python train.py --hidden_size=160 --experts_per_token=8 --init_std_router=0.0344 --batch_tokens=[65536, 131072, 262144] --max_seq_len=256
Below are experts of layer 5 (counted from 0) of a mixture-of-experts language model. Rows are named router (the router's row for the expert), gate (a neuron's input weights, with its number), up (a neuron's input weights, with its number), down (a neuron's output weights, with its number) and show model dimensions 0-159. Each number is 128 + 32 x the weight over its row's rms, rounded and kept within 0 to 255. Numbers have three digits each.
After each expert's rows: "gets" lists some tokens that make up at least twice as much of what it gets as of all text. This comes from a sample of Wikipedia text that the model never trained on. Tokens count by the router's weight.

# expert 189
router:127113117113180135137136082133114113144089145109115074128125135155104100182193146199146163121115178155131131111165155146153155116111113186137110144091113121117164156048150125118133106149147071132119107134175096102103116089133173122101083117112201193098122074092157084145085146118174111090154151144142089105141136120147137118134126098091183121115175090105073100117144227133109125121119093117082136103133123121143066123123113096206168120097110117098004090152142122158105105141107189
gate0:142129167124073140141126072116081116162137114126124108125084148146152104084139142078110104116116144180090127144124120135111103174087123158120104138148091105147126201093110186110153059167141147191147150148121141057155159089111134172098140059160133163130066155105122185124099097157113114131160097137084054156168145072077114132194132147163141150143162164192133067154155103157182154109152150153149165168171095132122124082090118162122075126111142123067149111071132136202162149108119137
up0:164128165079056160120114084109110133156144139137094117087135190144114086130131124098129115144127179168106104170164112094119062167082112130129092149139103140151138191082092143113156082138161147157125162124152126076134121094088153160122130046145162161115118127105138179157115129150115112158146126155109073134150154088143128142212195138130158199121173129179103079201149119122148138105121148146134160174188108082091096121085121142126105100114124157075123108107102150232155158077142173
down0:155061161152127112024101123163104126082088164162069131119111092145085149171090187146173135139086129104156140159114185134154112115065123144162114113091169094087144136120130153151087129102066149151123173121120125135102115089134162129094126071189109072126096121105153148145123164135125116136151118087149171075128090158134201117146171104096071127144152148166182134181069150118136168112095147061139143175083129135163068137161111119158104120138101153139070111133124116102154100069153080
gate1:161114122089133127100038107147097151153080187072145134189123124117126126084149148157191192151088123136108150161159167112121134156137123126081173124148118092202117129151172134151177147117119127129089065107144112136139169106132159037159092047121159177086154115158125144159093141146130132091091179162071101091123127115160166138105158123165118076162103102121118093135144141140113084112108110091076110117105123054199119123107126178126071122094077098090094085133123142124085157122121150
up1:172126122088133113138031115141105120171041148106170122160143148076117131085159105154145195175097145123115159147122180125109129177139126139089218133133120078177116120170161127123161137128135114160085067109136125116153158153117138069132088071127174179114146119161114146140088124118152112093083158139075074072099101111167159115123139123136113070178123076102167101145138130160126086139106110090060110089104123080178119132124097168117084109132087088106068099097120140110087173136088132
down1:127131129176111167137084154141102132110089118142137076105128103166142087115106083121082101123141119088139146179140201146151148151109043140137147176071110092123163120086113098146065127150117139210086140171122150162236157088126144151158136101137100131091067111076138147139119132093154086121099135133127087159151127129106103075151173143095068127038191129131071137132115151140089123136180130167113167114135064023143117105132111118147153118150136113164115144127126141139085127145112130
gate2:103131152133098127124115148179099152131120127192109120213165186078132178139150126147144125080161161108131077131118149170143179127162155117155123130129111153141124130144103132147125184133136121133093105160134063059138145096165180114141103190126168109216162174098148059145146200081184133154119141148195109164101127062171158191094085110092109057137131152140152123129126131177111105159137105148087110205152095118079105145125146160130145144132102108156087145177132120160144172114127116
up2:111115129114120183131165143114087178154058138162108146142135194075083158146170158115146139170118145130142105096095195135141168139191159138123105166133129144158091121121088123142126205122125094114103119175109092045091161134120198069135101210125118101168145114152142098136142158083174149124117050135156133140107119127177167181131102069086162140153121152139163129126108062136110121147172067168137079178133056125124123129097151209146149115131113106150114140144141168165132123130099127
down2:122126199137097106127174155127048215094133161113071147134131136088120163149050097123221119167127141134106092174125112132150146107160085128113133126082114118115161116168163135168124086089126107104133173165164092146091177117137074107087139199149174131148125121169174173128125066100137117134123157150111144081102158087140193125123135117107137099183169135100098136135134123144165129106112140121105172217099118127155196159090093122154147140154105108180159103108089083113143097098090118
gate3:136089162147136178125127126099108136129083140080105178150161160111157129125122192050117172127048164167102116157114220137110125151135163142150154108171081140130121147167183215125110176104137149118073127127134130202122161089145129121128141140111086112132133116127136189118132110072117130150074152138099114139092120109100113121128124074092099112129118133110110157137079178114087141152145097125129093095166107144108127112093118177127196113104135090094070139134117110061034097208083119
up3:192107175133123188145120090149091130119106107099116137129141151117135158114146163087129186126037177136122120166086198126077113135129168156112128114151067135148137147198176184151117180098149161128074131126137136180117156108118129101125133127093102130151152139142154186134115102099113114147064167142069112133092113116099134138119121079104102143124129116123087135130099179114082137172130108123118136124176077136099139106082111151152207113146109085127079138164098112062039102215063110
down3:136149184137129087141111117183111102110120072072149137110073107115127115125124138147094118143152114108140200172128123155104101116160146211169129147136131077131133111166085198182110121087117088092076072129140096113180090140129147153075119162114134196147075069143144105210150170159150153105121091122087078181090170118114106088176133138136134060107175133114114120147173093148175185130109131090174155122173169139147103148165122162115149098122098078105143133153119102123116162109068095
gets: " the", " The", "The", " a", " an", "the"

# expert 1
router:100089059113165099117178069100084050163077165106118122072109083144126142136176115133160102133127157158169095113142093126156143081092068206059082123113172136120111160133144095131117132163165094116160135153193127094080056094128169122146123143122111154119101134106127108107110144105169150130147146134053095177091151116103157152203088158126105137128148121117109134132155209111123101132127106154126193171147086094109078121100096122157126078129131074116056142117124135173127139120094124
gate1:143082091116137091195114095097140091198103219120135122124146071177095135086104126143140123122106154154148070170146148172109108133122109095112123091055131157093092104131121081143129058117144128136184110097144166105121110126086155193139122132146100120143033137137135144130169086177098125084111133113121169108153140084068088127158139143090091094138132127148104111127132151103146094132172134153072125117172082113109113116121158103201097148138073156057049118072083124125103147168122135
up1:165088074127124092188105151115123106191072208113136146135135058161115128115098119153161150107126107162150082194149131169110124133095150093123120094044119133076087115133112106125139060114145145149176101100115178087119099140080183178147124114169114138143044162140159131115147098158134142069093145110102138133137118069069061118155099141088100139138156087165095096114110166123156081163165119142105131126138112134103110111155126099184074147146103149085054119090080134108104158155111152
down1:080154053171166106138069117174139105097133130106122149143127042161125165157149126145091116152090129138104162147137117073161166134155173064118154100100117055079131153132134124076132100103097094131153143098125127072160123125090102121169113151154100195175121150121100178156185072196107182165157121129191183090096178127123129113119185151136116168120098100114164122097159141149134072123089164172102101132149115155114155147129116109152161183123155117136185111103102127110116127084206111
gate2:070084102150116137100164063115093136176045110144149065120104122141085146112189080094144085143128135130102086085181107123168137092081135148059100104139138126129076173143105159148101122123162124106192141149188113108084101127116133100110103128118166165135076128113140121050126155139160151160149158112076119180082141088077145111162160092085122115128099072100108122150106129124133108104095126168132125107146105074101070125135050080148125146097164095162170158088151167088067128127091121
up2:086086121160124098080164049147078134178054136147150121113114119132106139121178130123153116139125142151104053085178094141136170092068131103070086127150095137123080187138123178156067123129139143094173130192161104093072108119108153123121121117137139165134090177130133146061094167124128172155139170115074135154127127108089148111168147118093110155112089071098113117138093152106122150163064168182162123134147129064105106146131066089118081155135164072160136174129116158119101112106084175
down2:168152086134129105145135114169116161178113151121152130073128151134135124092111133165060058124155214068093204196098117146142182114208108149129134133148157113122118139130090150121125136137121056147142152160087106126159109086106079145153112166158147183104113123099121174195120145109109082117081132087106094142137084113113106110096145131122098128107138120125132154101082148090165182101114131172104133117124168174129152133118133153159178063119088162129070086151205078118161069142075137
gate3:137100112088136181114176113157124096139086189158141047115100133089176135138149078159145108157127135144131136096066093153184092062133084167103164120134141087091075167133189128161089133099129141120156104169160134182164094132158151111152083138105102148109117100098103098109126132136156141170090129094069136121181100089171072122141147151138121156134124126180132129101151125143135146127152178141129115131135094169232160147164207127158175167074127079117162116095095085148092106127187160
up3:096062114099154164138174110138130107122072176126143099100129182151131204118151054158134113142120133170134116131103088200153056123151079186111156109161160100091067132094168108170106126115141119123127116171135123138179083119154120141121070127082113109081110124125075096104186160136135160165141132108088149130140126105160119117167177104143143090141125125130146149094172127157140133136129165142140102158116075101221151212123118178166134143119102103103174145105067091172054133122175153
down3:133137179125085064195151184148160161142119085196161117093154117113134157161071073114169105139128128136155071121137168125162124084136161171116153091109104183155152161139132157088122146058138168117147119138166157167112144069154146093162128117145100082187149118146171147160084088077090091125096142107122165113185163087181127146123145163146157118097136132142101166179062133137090117119134153135150123115185111179200151125074188126107145167111202128125164161124133123172133116144139087
gate4:122131145138053113093111120075095077094048166128078108094150118123072113105135103145127119176113092161112136100162087206127141110168142099041143142102165181154107127113091158144089100139181157135103102082110143129124188156132167166090115097146106056092038037148101139109113119137161156088144112126128143125102101173128121149148108132185115091117127123119191107125132156152097111154176116137062145094129100109121124046078146111108154099096108120138128122114168165094142101119117115
up4:116116146136063048134130139053099117133043145120127116088134112139111135063129103126110094186117083173110109134182081194119145090137116085051181083070130149114074148131093169163097131083145133136155148108128142084142138148103145154098103101163107082106106060139111096146118129135170112129117145114127161122086106141095142140173127109124080084121156121116192097158129168153117138161166147117087155083117095130125135027078152075106154107138135155132095069141112183123138126135141073
down4:182130154144085088096117131130121104078128070118114066069170114147142137134162104092149162136166150117151080154146044171137112172169133102129130106117131083173145171137142181161143100142093107201081102155145088104117137102076169105077154104126095147149134117105155115098154136142095164107119108086132147143050158139127100091089124190077144115090134133097165164180121122142120191203160084111123156140121072065102101120126129097125130115103176107056106122093146151180184108137087128
gets: " was", " and", " is", " had", " were", " has"

# expert 46
router:095120054135124082113105106102115080149076173126138084115082081082103104135152184139153076102136139131176109108125143099233097076121107114076121138133131089077128168105135140123140121146142107123175086152140125115061142144123135150155085143092138144124091118143132161131117174132164143066163161130169123158147193094143081117206063140115119084156121098155155116134141186121145022126095097077085179086103125112152120076119133131133115098111089117127109107150177169136134135186106140
gate1:113120087169190133142058135129140092167094099136134109140158078114115125169119161146119049163112112095130145186162141070148113083149154126093176139096072177106131101108125092136124144120135098113184141132165162108144037111068105070175139114097112112139076118137142080153115152113122148154148181089177112147103067164110124120113139148084092100122194158134156147119129090119200154117076129144043133137184142121101117138138142187196109167127172103123102120144104132064162158145120125
up1:077121129135123108144127192096120153123080063129085103141143140124120135107095181144140126156128138129147160185158113039165086112155137114137168125073072175085154065131127170143174186161136087103127102139076142130117099116064098124161097082146115093150108124156179114115095176098135123156129151086132130160129067153081118110123157142093147165124185167100168119194138088122139123167130156094078155083133171104149147116134186207218126179129136124110118145165137152062146147136129126
down1:162141127140093111141104072080144087166159219115108137106144127204109147118157088061128107118123129050150159132145120129144087122199110155123098132145120121141102135150080148159112119104154112149152124139094107141152121125088138176157131071088164003080171152143097175118188105179143068164086144150193135150119151127138153101137103088133088171116094147143148161109149118207106150147087106159130184116162105101169173144119142126149153183126110156147098169129129117137168162135103101
gate2:142176124093196114141139132102153067138085132148132075084138047099080103157151107108131170096135172087159192108132184100179151091133081142076142112127127103133191155134102140123097131129163149175148132173106125169137119090118147177124082112143149132050157101126131143160097157174089138086163090153169155166160155156183093168135167159093093150147091131163139145129083119112145126154122078101090110049066134165136140152135139149115085109065114102111143155086107137094092158181079121
up2:146161125087221149146156150132110048150105125179165081079091097085101131172135064107153100109116157076124170135146132114163185091070095150050175099106137118145183121166087063156113127163172144167138157180162116156124115099111134160164149114143181147092154099115136110191106135105137126130159140137135132172119186127158137160156180155097111152130152116144134164139132177104146085083121075094142167096095141149097106176109119113110137146121113125130145191114083159077095193142097126
down2:152140148153087133096180107163171190082141087118102123046117158123116134085103117137104123088078116150137187069106160132192167150095117124117137180140125162114169172128114060207119130099109173134144141097102149115087143133125159128170162180174168166078167093091071159107092166090171135133157098125097096209116145107099113140103109095066128061138144129135104189103107115090169183127124123118120119118140154107181143125089092131139087109129084177133111120126128185131119093120177117
gate3:135129103061127203093163135109116061076109137109175129110122109113078127197116137092091121059175106101134096101107124126177116074087139129102169083109156150123123112100087131138055085078154111144109135090147161147154078104075092142119074145095166123117189109101074130163133188121149132120074106127144163185116116089150145175141093139128124142186170144178122051113127202110104109099136104109118169100102091131146146144069087135108091075158119138135130150153133153124186150133104136
up3:156128111064180125110146164087120106096116121187151139131101104179113116165104143145137174088142064161122107142156155143185126103115130108149108155134125127137103132111126120080101128083119081161143132126094187134128098142090118175133115144105122089148139158072112135162108147153103147126124097165172151120129176094173041173112082157125117156141168118226109093111071160112150155126157111137131172052071154144113144123065071139055093058126125189130106157109111170113201163156141099
down3:106142120119147113076155121152167123117168154114206106082111074146144128110099186103135120156168145141153074170160149098155176160144116168170136124102125129134158117158123126112173170151079150109180125158108136142136135149092126145090131138144191172114134084138115145199126156098117118084125223152169039139130157150224169142117126144137121102184132128109138141139138157128089120086145117133146096136143126186094162094075181168139138071122095235154133071175106127137119136132172137
gate4:123114103078190136118139170109108109162108139084166120099148090168118120141190117189168100125156190149162121138182099110145133034201136105126176112142103135151121168160069139134120143122096106187147121109149138120144134155091099107176111130138147133126117100151091187107109101166102107182077114101123131134174115126170181189149110145122050140201132131073125125165169167139108122158116117180126133149158157078094132073145150121189153119165197120132126086115152103111103178119183172
up4:115135127109160063117133174134059142113138115114168109145104045110112083149185145154193113093174121133151083122180071092167106005156105066109108092162149112162098167150103129171112170143088152197117111111130130178108156177098121130114113120102133171065140097100064162134136119123156122147140101105186109119157113119173133165095107133140089079149147106106166117163164158116096097159133166109108130079146111104137108063159129121120155109146141146123133068151121107074128180145142109
down4:216120119153097143121129192173141193112115149143170122097090142122106153094108121162143119094119155055119111143128133164093108093161170111112142069130117184192150104153140098070189159107111090133180099138108158079137103161115112147162116197129083054096092115105143134061147101122159153166126149092131154140173052155150104085119098166138100126131135133123150102125091139155165158149099161147131155149120112040082118122165134149217152156115197143106093138106127131147139094128106158
gets: " was", " is", " were", " a", " are", " be"

# expert 98
router:120102111153155086121137125115069073119120143094068074144113160133103129147155132170164146131092152145112102144130087162166122105112131164136085189138112108191120164088124167143098120138166109118079122090136107129129163143129133104068124137078094182043106121110117117110104120114158118076179124166172091117170163109144111165179093120130158090104152096156076156107119171085107089166149123131128140160129115077187085082085044103130172115121138095082076077182173182132128100138092198
gate0:115094121102084092042149104145076106100138169136120099118130122157087173132168099145067079148130143104198113152159126142156131112172127122159084190118126114117130161164135157128078129153145156149175163127128158102146132133110156138113069179135128157058123139137141103163085168187152091093115132081217126144134104110148109148130135149135118088124136113141159115095149151122177139193095160052123140088153148056123132093150114106127057132081113209096081042151144113138162158111153139
up0:101100129062111095040120091138104106130146168116137087111147107107084180136172116132062101184109129091184089125164138155148098126178154119138103162110106101139143183178135143107087122142165178177169159138125182111145135108087164159118071182153111149057101148139125120149066163155135098086094154076187115103142132110153084151145153139121072131127120129171142080115123141124150134177128140097122152108161144106132123102141125084119045146080094200099084044163140115134152166117150141
down0:147154120127126130137153156128096145091130090140119140115176120132117103150163134163187160106111156161090092167103050176134143097136157089108152131160161108099087109141107152168079071166101147205073154133157204160113146140136143141132137154192149144170153108129088125072078102127132037093164119090151139112098133052129194111137126162140121061135148121130058160100132116171130149159097165196102100097178099138169095160141141142126132179151089111160072159150118196111109135121143139
gate1:075162181164187150091180158083114056122116151146103132049135145143163145163127101072118157130149204128136073102076120161117140152099152139128080120154114133173142230156091133090102091144112108139178153075167146080174166143163111146103140122095088117137107114147053149105067129148168096142173098100132140156131181158121158122094085081073136127102161120133187199116144125138119099105104143159172104125073143124121112139113130116127134137107108118173120126176139105174149167163149112
up1:110138156151160125122156149089126070119065140166106099106145131170150178189119107110118156147132230136135078083081174135101114144123102152117104117149146135168143197143088134095087101126138142132187156086152146077173170135130069165114134121105072089115097088098066175091108157164127114146157102098188104120118178152129185124107087072079145126107173128093188205136143112138088107157075136142150140117074097135142119123132131066137163133112103133164094123156147104190151168159127125
down1:090117171185181077164142134205144124141092108144130121169068118106124155174163145157090146112154130147095176105144133070081146123117189134130127086066132072150141093136094141105104143127104109122093099120186096161146104104140103142142110118195114143167097114132063154131110136106096049150120086169150158110128139116097120084108129124106127042098134123080085119102134149118139127185130120192144112119150110117107038063170162125153137099074138106135133133148144125174148128036155175
gate2:055082068184168106142132170153127162121097133114096139169107074109090122174166212078127199104137101165136162129136117087193106132189152164105096195188083095097093125096087146141172078120133105128168182105127157136089098215099132144104120137115123084157131129165100163138124120155107176125131145122125123146154090127095086157138098134106135102076169099118158141115068165091124121130142128096151110138097124083148203114102118115158162092130113099095171169165119099138159147078134111
up2:080109108209131123158137165137085129078147146104112154138121090100137140138156193107108150147118096109107145143197105112172105123208168153093074174131087130114057125093083179159154117104091122133125206095123138152147102192130087118121128128119079104153155150084101186118124114132092188163132128127162126140125121119125122145151090085113141100064187111091131169114053156038122117125125124151171124134112133052127193090101118150148145124165084091087164109182152118123137104116154131
down2:072127123147109206097095131146113109140135173155142151171140141092140180139079169111124110139118066132117172128102209098136159114133085141120085128142170209116108108144178154157100135115167096095073125143024128140094179138130142181152102143132134112100139144104131155115173185127119109170094139086122101113068110142112135146053125138175160135144109158090169118120140152144156105072121135106173163106090179142133176102139153194121111086098178086145150101114172112118105174132154206
gate3:088151082109140075124060148125133079158102133091137045141125116060127092158114155159073111167120188091121132192094143155112053128144134130143128108179139085153137122088213193104094122111168172137148161121098194101080168141133183115074100158109128159165138082139095108132148135153169128095104085176127090121131105145065159150176115151140085131121123137118124095096153129074132116152148150069134138143162127172208138111112101091156168112110106104105110106136122163133089146153172165
up3:094164119115166117156039169120114108145101125117189042112137133073186115196091160230114095153119155117143104152194112179140069147136141100134178099140144172125088145090155088135121105153148133171106200136118175053068152186152144126111135127153155126138148101111110136110155096143140155094093081159088107100138131115087138096159140139117072101109135091152112129121134092114156114096125164123118158105133133151124129145136102122170162128168099035121142079141074120123139148091176119
down3:191175167117082146125142127152147146089106163182131079080150116105104124136121081193129124153162130126156166145102127105113112170143126108108142111070086162073130111120137158187154243125091155130137170143108118090115116125103150137079116125141181140121099113084128174110140132197117133162154088107141069118099089115115191098128130113144125106166140095167151169151146122153103186127132121096176087126105103171154126111177128162122162130053122100082045109133070091095133103087144203
gets: " the", " The", " this", "The", " other", " their"

# expert 229
router:107100088174154134150178141144070094110099116173087073146169145120076115174146110157187171138115140206139128149163129143125117121099127165153098164092081154156119176093140125130123095157149088089121122100154115114121139123168138090089103088125168141093085114114165153127102148103140187080125113129128099121102154116131071156169109044109168123136152089109121140101097159108062122109101069127126127137126125100221064122125102155174192097115148106040074128165154145144127101121106200
gate0:121097096172070155123126120132155146127100185097114170116128169120175101137105138196122134131067142138205158099169144127149126113167115121190080140119107141077133100110153125141152131171116119151094132154132174097113082162159092139141170077071061145096229069122115123097156125130129127053136145103133155100096080155162134106202156126171094114166101129143137123111131157118139109101179126138179107089139072103164124175093140121149104093211157194101099136149146130075122109167126157
up0:116127111135087144151134157119173152132099197119113171106146189123156138160095111204158100150056149155228165114111160140129137122188077122192082131092100168122105129088145133147166109139136091145097133196139164127085097136135153130162138100095122134094178100123131125094151126130121148094130150101175168088167113135110068147172137127193115104125095163087108114124149130096085107107182146133196096119156066121160086174128166123157153117128155162103132107144149106093143044185146194
down0:145118211087124105121143092099126124086204071131137144151134136113124143135142148097181093103168109101162117125064106112095146123118153076090076106086073121146111130070131172102174083139116180121057135079086125093160146142160100145189189171146172118070105097072119098147140090115165167146099121166147132115161136135114174150124113129155173122168133119141061167143119089135136098109111151126070094097150161079080145113105115137083134090155108128121098112129202072118144091189105091
gate1:127114127119142128117169142189137097122187127148119111132163134121081115165148111186145143151100131185117170134178162145140110087104141165108111124099084161130122178115130130119112138080205041134068080113155103116119160145150094169131126066107116145125060110107071105133156084127079119130213127119086060126151148148169095137122106092132125080101197079126133132103109166161143133136076070147079141112117104108158055092096126140220092108090160145077120159161143108138153109098131134
up1:144107139072085143166152169177125103151155128156136135148167153102082161152123115209147142167084112163107174153173160138149141089136128153064098125096098149113115172120119084135102130075164030135085067134149106103089147130137105162147104051133126126171061129079100109128157099117094116139176135122090113106184118128179089148139144074152125137151176090135128124122119140167134126123098084152088149127121116104159063053106150121214127094123139135110132183200129106115160093076129121
down1:150139157168147141151175105224122169153160152168153062113144185154157180127091175129123132125122149125101194160107205095149172116154138140176114051123186088159184133110099183116104120142122145136122100118062157097131137140111127168123129121081125152104105082081165134115141102031131117187155123138096114114140111134185111098101125131118085152093123114133087137083118147108081165098163114115158162162133149095126092088121075140120062167116144153195106103157149101132150099084153144
gate2:115094148120127115100122093171100107081101087164115069097077078165093169147132214093143190084124156161156143139154140092058166176185127134135130144113114139139131211208095162102131122171136087185153148099126157169093133180093127136104146122149111126115186073124114162163073139135145114106144129125142083143138113141137157172128088063124115104139185111119171139160136178126113133171126132125105113145096159203229117108112128142136164147137088141071126149121103158153116157148092137
up2:116077150137105100101108131161104125101107091153166086089096047152085177111135189087129176112083112133107133109147123150027117194149119108141137182137085109143106212194080163103163106164150103140153164068126154174102113151079144151067164081123098121121156094128102150115101134102113148105143149122134128150154114132142127179134113100146127163173156138141138144189124121111127099192114120114104116134091160161217132119130064092113162176183131123098155158123124200130118157114091124
down2:117136204148116157209158111155094099106071114143108086156151124150171102136107156116151129172077114137134100135095186166091113153108099174117129074130126131150164083152133182124122183148157062123104191158168137154117097128076121185098111146159156103114090124134163128166163138108095108132099091101093138101131096089154163211174115159188088109102200121096121135160182103138131153152096141119152066153174147101092126168135132130138078126099104180121067121173108136071129143109148183
gate3:077118117114123135111112051133122096132150092107072142134141198141141122190107111142102122196092123143153140124154122162106132121161118174116059122097101158194170204140142098090089065149116094123154128121062141166111178131128123124115064065140112138112153182166175106127186105122123135136184140176120154121094139104147129173169085126112110154092161141077148137141136129117106110138115120089123159153117163128178101095091124127114184113126141076041099162098154101138146090190040115
up3:104110105142127132102122086116155128126152062136079108162164187136142124188098095119130142184103093128197156162109156161117137136137118116128123134100102157152154187105114135076135087082140102130154160115109157174120155088100084136058127106184131119124111170200187117124172108127136119111142130146151138109078111110131118149151016103111133124112147139055168165132086141139029139128150097137122121119108187145175128118108133126081202110115150053063084151106127128168142137153065139
down3:101055156053144139148140102155181105093165097072074090084164077075126101150134113082105132199110102148126170117059167093142127118098169127067168118160091144111174149164106125140081104141118165154155153176060069141129199113163150177125131072127136162141116151166178059093141103120115133138145127199142140096079141129142145147153128111065146120124146161153134108126140142114122138131101093101133146150104110172168115090169098176180175091106145130067109106092117153122117121139103141
gets: " the", " The", "The", " In", "In", " of"

# expert 60
router:034074069163175156103104113101072099120144167118109137106138139183041098121129159110130139121164158172082064096158150137164142087145100141142065144182072145146134141126146091135122116160204118126134087107159125129135136124155175123109111118105142179116097107119143134084169150137185107107099153160137045115146144100147089166134126108122144116151157121148100127065148162146084134115103101145099163134064095138134076062102103103134111080099171129054120101187125128139116147182122167
gate0:121118080157191139117124088148080053086115144123135125110134145131128077093118094087118161096168121139140085074107112126075108143113112158131078122234124150146112089168160065130113131141133099130118138133167117066128177036147194131149109120180137137115126096100087097104096129096118091139106160145131129130124105099126096117174201099158150120152131100192092105100131185134141139164080081137161163165094094114096148083118105159132110107137150064101127026160097153107130132112093124
up0:108153105155189133122150102115101100126120120138130078122180121104114116076109080108110178097180116130126113092087132141131129187105126160125058134255118149161110115177162074123130136154134083110107159112174132088115142049158167125112106141177177127148147092109081123117121115101095094121096169142161151117136109101141101128168194117158168136101128138158081159110130156133125183148080097166157136153078102135104163081103138142078131104138166081103130014127098173147161141120100130
down0:091147099113189156117163100076159125086103055094097108093105160091113161144091134113119167131143136109186133178088172085156157110151185143158146084107162115155123184200148133105132123154122077093112139106131157164127147100058132189133166123119111150171091094142160141134124066160144170134165140177117098102139072151118132152140163110115112079090097157120135140077106070111128083225088152125144129088128081113116159098192122127160153108111142106184126122208100127183119126152141125
gate1:121121077088176142116123114190055086086165143148105155151113120153107103098127136181130091134147143174095115060134090104143157105148027131147097117124106142113198147128166093169043129174118149131129052123107155097139135113181123094130124126156152143113170120125117121141150178144182152158117135109119111112119157139121137117165179074081131148061091111074121130114152143046114123142106095055129140167117149031155109113151165117142114092139129164086148138147118135069165128100165102
up1:159135137193145153160120130186081125068144142121140119165117124160098136067123099200134062172150135212116110096085137118175158161099093146117095110143169115099156124119136098119093144170128163099155126075124176132165132117114105087128131089186255146110177117145100114109184114147157099132115170126077079130125097121148133107106135125140153134101101097065099125111148133123146178119156077105091110124138174138170106115195123070112137117150091170079182141111130079169173153133129135
down1:180136111038176191114160134086196148085117110147160157108104109142195141186123130074134113101130104093184153161152087158151140110088133132141113102131146095118110137130094139092136150087169147119105190152149154154170109084104117171118141132129204080132142093093093119184119109119085148152169097155118079083098096089088097118084102113095157127059118116140128165126147110085119102106156162137130159166182079062144136132149145114142127136159187111073155138132094083109219136123151133
gate2:124134074116141141101168130176128132139097211110121115140102078120082158124121138047140187089155159150049122145146128149150135055155125115092136148139099106149110091157132099170130140122161152115106109102118104137174183105122133178178063143113107157067154150149191128141141087148142131094101193164096132100099109147190126118142173101084177153124119107139124179069119135141090098150100121130133107109103174103212133145086105040107118109136116183081066161122152162153137131137174140
up2:146129095133114137095170136157140119122070200104119134151141079117124141091115116044085170027138150112073141138115131161131094096177114124128197178118112074123127114128157129165138152137159156136105067106132121137169156076133121156148103164119108127083124163171175098157177130145118083082074179127119119116138090160167120144152217103057165141128097143131131178092122153140131139148129130145120088122088145123197133146090073024139125130133160135097089188122164124153147143110143135
down2:073101068162137144143131169115106121157097087091190151121133128123123105086135115145092134109085115141132121126133109094129185125220131145097145170094157124109126142122103097136119144154126191201161120076132106140114117128092114132124137122145159152101163144137150155113127094156176106192138197146099192199148086108102120142113111154145184173120072068140129122114100074136040110106115087134083118166164130141158160181189120119162135135179133054207111144153172168122149171156139110
gate3:096084091076138156100171069089069102077180139067095106123082153121093107083102108121089099108129179094099111129169062147182121088164083111123142128071109132037172106127170132155138105149173112094112114086120099154129196065158155149167077111077063102139105133133116141109161108141159133145075124119120095146126162120101086143101190155071170109105106106114130118112169127096154138132130163099129165122111106115130095098121095133122121072176115112085154170146120166055122110111129092
up3:104118105088122135111177118112099135125206147126083133124096137152079101080081099107125126135148139117108089121158076138155158099141071116149142167105139134082137122140191087144157124159213110102096090115170092164123169037137122179144051127107087064151130122166158114112178110118150094162064134139134082121149202128132079171078169144064191119086155130104114096120147118126134136136121149107125121117074105173120093128085102157128089097126116143070124149134120187087113129093158072
down3:154178139078105138111144181134158131115107136128134148167144137132186168193127127059183156160089120129097173101109145098149129127156116088140154131106166149097138102159180155087095134069162081126065139132135126135097074077109127130149107052167075151104113125155116187038187154092141092104097172129114077148130126130146114128133104135158136091122091123132129122176101056154129121086112108129076136077124071141130132149140162175154097180142107155190129165134087179103151111050156120
gets: "\n", ".", "s.", " and", " while", "es."